{"d_expert": 64, "activation": "clamped_swiglu", "router_cosine_scale": 20.0, "lr_router": 0.000488, "norm": "rmsnorm", "norm_eps": 1e-05, "lr": 0.00266, "batch_tokens": 65536}
Below are experts of layer 10 (counted from 0) of a mixture-of-experts language model. Rows are named gate (a neuron's input weights, with its number), up (a neuron's input weights, with its number) and show model dimensions 0-127. Each number is 50 + 12 x the weight over its row's rms, rounded and kept within 0 to 99.
Before each expert's rows: "gets" lists some tokens that make up at least twice as much of what it gets as of all text. This comes from a sample of Wikipedia text that the model never trained on. Tokens count by the router's weight.

# expert 14
gets: " a", " with", " c", " an", " t", " is"
gate0:47 52 64 54 63 31 54 39 47 75 30 60 46 57 64 59 53 56 43 48 63 69 40 53 45 38 56 63 42 46 50 51 43 42 52 40 63 38 31 59 55 30 65 40 31 63 33 64 80 46 67 42 63 55 60 50 31 55 59 59 55 66 57 44 51 40 46 27 42 59 35 59 47 50 31 60 66 28 47 63 35 39 65 68 52 46 41 42 78 51 59 54 42 71 42 74 56 55 58 39 66 36 40 35 38 63 50 49 66 68 46 69 58 31 37 64 69 49 53 40 54 62 75 57 34 58 39 28
up0:48 32 41 40 53 46 53 52 71 43 48 28 40 68 57 50 73 39 54 21 53 28 49 86 46 61 61 40 44 35 75 52 49 54 39 52 29 53 61 47 60 60 54 33 52 29 52 58 36 55 39 45 57 51 56 65 58 53 51 50 54 37 44 46 60 49 64 51 38 62 70 42 50 54 65 56 37 55 35 53 29 48 35 69 39 44 49 58 58 43 36 57 66 61 27 28 39 47 34 60 54 71 40 52 51 36 47 56 41 54 56 30 44 59 56 39 32 26 50 79 69 47 38 50 61 58 35 51

# expert 9
gets: "0", "1", "5", "6", "8", "2"
gate0:36 57 49 52 76 42 39 52 49 54 62 28 54 58 56 39 55 45 62 43 33 60 39 26 69 47 61 42 62 34 45 36 36 44 33 64 45 44 47 48 72 55 76 40 69 55 44 45 44 67 65 42 61 40 53 73 35 44 66 21 59 51 57 38 46 42 76 47 45 59 42 55 48 53 48 53 51 57 61 68 69 17 47 34 48 38 60 46 43 48 61 37 14 66 42 59 40 66 22 38 69 45 44 62 40 54 50 63 61 58 31 45 40 55 56 37 64 35 27 70 45 34 47 56 63 63 42 37
up0:60 72 72 45 45 72 42 75 60 38 44 51 41 58 72 64 63 35 57 61 33 47 51 61 38 60 60 64 57 49 59 65 68 43 47 60 42 41 46 63 57 44 34 51 51 28 50 72 58 66 71 41 61 66 54 56 29 60 57 33 49 52 63 51 70 46 40 49 48 65 66 38 63 40 48 34 78 43 44 28 54 33 54 51 51 34 42 69 58 62 55 44 82 52 45 54 46 50 64 72 46 56 32 57 66 74 42 63 44 42 45 57 43 59 26 42 44 44 66 43 55 55 58 51 46 38 67 46

# expert 6
gets: ".", ").", "ia", "8", " States", "\"."
gate0:54 44 45 43 72 45 42 41 35 58 36 53 55 51 66 50 43 41 71 59 28 55 53 57 62 30 67 45 44 33 47 52 43 30 50 46 44 32 49 45 75 35 66 22 62 37 33 37 53 36 43 32 76 54 53 47 36 52 50 48 71 45 46 58 58 36 47 33 44 64 25 59 55 44 42 48 61 46 57 49 47 43 44 30 38 59 55 38 50 79 22 55 41 64 28 62 50 69 45 47 75 48 34 38 43 61 32 45 64 64 38 49 46 46 49 35 80 38 36 60 55 51 32 41 70 60 54 21
up0:34 29 53 41 29 71 43 36 37 54 69 41 39 78 31 44 67 60 39 42 55 64 53 56 55 57 48 55 59 37 64 64 72 54 41 49 35 61 40 46 39 53 54 36 48 52 46 58 50 52 50 49 63 57 60 56 38 59 62 46 52 54 60 69 59 63 35 63 53 33 51 19 34 35 33 58 49 51 58 45 64 43 57 55 52 51 32 31 51 45 29 39 52 58 37 60 40 47 65 37 72 28 48 45 53 45 69 34 36 43 52 53 14 65 49 43 51 62 47 52 67 50 42 56 54 51 61 52

# expert 13
gets: " and", " for", " by", " F", " f", " of"
gate0:57 66 69 41 47 33 42 50 63 69 53 41 48 59 58 41 55 69 61 73 39 62 53 46 44 39 34 37 60 39 47 49 53 50 45 57 46 43 49 60 72 42 74 58 43 56 36 50 56 48 51 24 26 61 41 54 40 44 54 54 56 56 39 71 47 42 60 51 70 58 43 46 33 68 38 49 61 37 44 47 14 35 59 45 40 45 53 47 60 66 51 33 63 61 66 45 59 55 47 32 45 42 35 51 44 74 50 55 49 52 59 49 60 18 44 36 58 37 41 44 32 62 46 50 46 46 49 41
up0:39 31 58 41 70 70 54 32 55 24 49 63 30 45 36 60 48 40 39 48 49 48 49 38 57 48 68 59 65 56 57 43 68 44 42 28 40 46 38 31 40 56 56 61 41 47 45 61 62 65 49 45 35 38 38 45 65 40 44 28 52 42 60 46 54 60 48 39 42 62 42 53 59 46 73 63 51 49 48 48 71 52 45 39 49 61 35 76 50 41 52 45 68 53 51 49 32 36 54 55 45 31 39 48 37 46 54 46 42 53 62 45 49 59 37 42 46 32 56 34 52 52 55 48 62 70 59 54

# expert 18
gets: " |", "|", ",", " but", "″", "′"
gate0:48 67 62 52 75 62 66 64 72 64 45 46 54 67 44 35 58 40 60 58 49 54 55 35 54 61 38 51 41 46 60 42 55 50 47 75 56 33 63 58 45 53 75 38 65 21 48 39 64 46 62 48 48 32 64 60 48 39 44 30 53 67 57 49 51 54 51 64 37 47 33 50 46 23 53 57 40 54 42 34 22 32 51 61 48 42 48 52 56 57 74 38 33 63 57 56 40 55 52 35 49 41 19 43 41 60 45 54 57 39 47 66 32 65 55 48 74 40 21 51 35 50 43 49 43 30 59 30
up0:82 31 34 60 48 52 65 52 66 48 56 38 50 62 53 55 52 60 55 42 65 38 66 25 77 42 54 44 46 29 44 38 48 35 47 55 51 52 52 56 60 47 56 42 59 53 48 41 65 55 62 51 70 57 66 67 41 48 56 40 33 58 49 49 45 61 25 34 37 46 61 19 35 29 42 43 49 52 40 45 54 37 29 47 51 35 49 44 28 44 44 56 51 49 40 42 61 24 61 51 57 56 59 48 58 50 42 62 37 29 60 68 56 55 52 44 57 66 69 48 72 40 42 55 55 50 53 45

# expert 8
gets: "y", "et", "ro", "ent", "ou", "ri"
gate0:73 69 47 58 57 55 51 40 53 58 42 45 41 60 48 67 61 51 38 55 43 39 62 43 33 54 42 51 55 51 51 30 61 60 60 54 52 28 44 66 47 62 55 49 45 69 56 56 56 60 51 49 54 42 45 55 61 51 26 65 56 44 75 65 56 67 31 32 43 62 52 49 65 42 40 60 46 44 44 50 33 38 52 54 45 45 57 63 51 65 66 71 57 51 34 59 51 53 35 26 64 37 49 44 64 55 47 42 61 62 50 61 30 45 48 36 63 30 30 52 46 54 42 57 46 12 68 52
up0:40 58 53 58 32 58 45 38 80 46 52 39 53 49 43 65 71 27 54 30 42 33 48 48 60 31 55 38 56 40 39 63 44 56 45 46 54 49 54 70 76 42 73 50 47 47 33 63 55 35 68 48 49 59 46 58 33 50 54 53 28 41 59 35 34 58 48 62 52 43 45 49 56 36 50 50 57 57 63 54 45 17 25 54 47 42 40 62 32 47 47 25 63 59 63 46 52 32 65 65 54 46 54 51 34 66 58 51 56 64 67 50 60 75 59 29 38 50 42 51 50 53 31 30 53 58 47 39

# expert 30
gets: " D", " d", "er", " st", "k", "in"
gate0:69 58 53 48 68 41 54 50 64 29 40 51 44 44 62 48 56 37 60 29 49 32 58 50 47 52 30 32 57 36 55 46 49 42 51 60 37 34 50 64 68 58 68 33 68 71 65 60 57 63 61 30 43 59 39 78 54 54 50 37 73 53 42 37 44 65 53 65 45 61 45 36 53 50 35 65 50 28 47 56 33 27 42 48 61 54 56 63 64 69 73 60 31 64 45 74 40 57 46 42 69 30 57 55 50 54 42 47 63 65 43 40 63 39 47 51 71 47 52 62 43 60 54 40 34 49 69 25
up0:44 54 63 42 33 74 32 47 49 54 74 57 54 54 46 42 39 47 73 61 47 42 63 57 57 62 50 29 67 43 70 41 34 47 53 58 50 52 48 40 75 41 50 43 51 55 44 58 51 54 44 38 45 38 63 59 41 69 44 41 46 48 61 68 46 35 31 41 68 49 54 50 70 27 64 45 68 56 38 61 31 19 53 48 42 53 55 53 45 45 48 35 48 51 45 37 49 31 43 57 49 61 42 42 56 64 53 44 37 38 67 51 51 67 56 44 57 62 40 53 53 55 23 54 67 61 52 40

# expert 20
gets: "os", "er", "ic", " V", "all", "es"
gate0:73 63 47 65 47 52 52 51 64 53 64 43 38 64 31 54 69 53 60 63 36 56 43 58 56 42 44 40 55 42 51 51 52 55 61 55 33 30 45 61 55 54 44 43 49 71 27 43 53 59 46 33 50 65 54 68 52 46 40 56 49 67 44 57 32 64 46 57 59 73 44 31 62 27 62 45 36 59 48 44 38 49 39 61 53 62 55 51 68 66 55 72 37 64 34 60 76 35 35 35 58 50 61 69 43 47 36 43 73 59 57 50 44 69 51 53 62 43 60 74 48 62 36 50 28 40 71 55
up0:45 47 70 40 48 63 52 41 41 30 47 59 72 34 40 61 58 48 43 53 55 61 49 51 74 53 46 48 39 33 57 44 24 14 41 55 73 54 62 71 57 44 54 39 48 31 52 50 29 64 51 51 43 61 60 38 53 65 18 34 62 43 45 58 53 49 30 58 48 62 52 33 42 36 36 64 63 52 64 46 54 41 64 48 48 44 45 48 31 38 53 53 67 23 36 42 53 63 62 71 39 68 54 37 53 54 60 46 39 54 53 37 44 36 68 41 48 42 47 55 50 41 47 39 69 64 50 43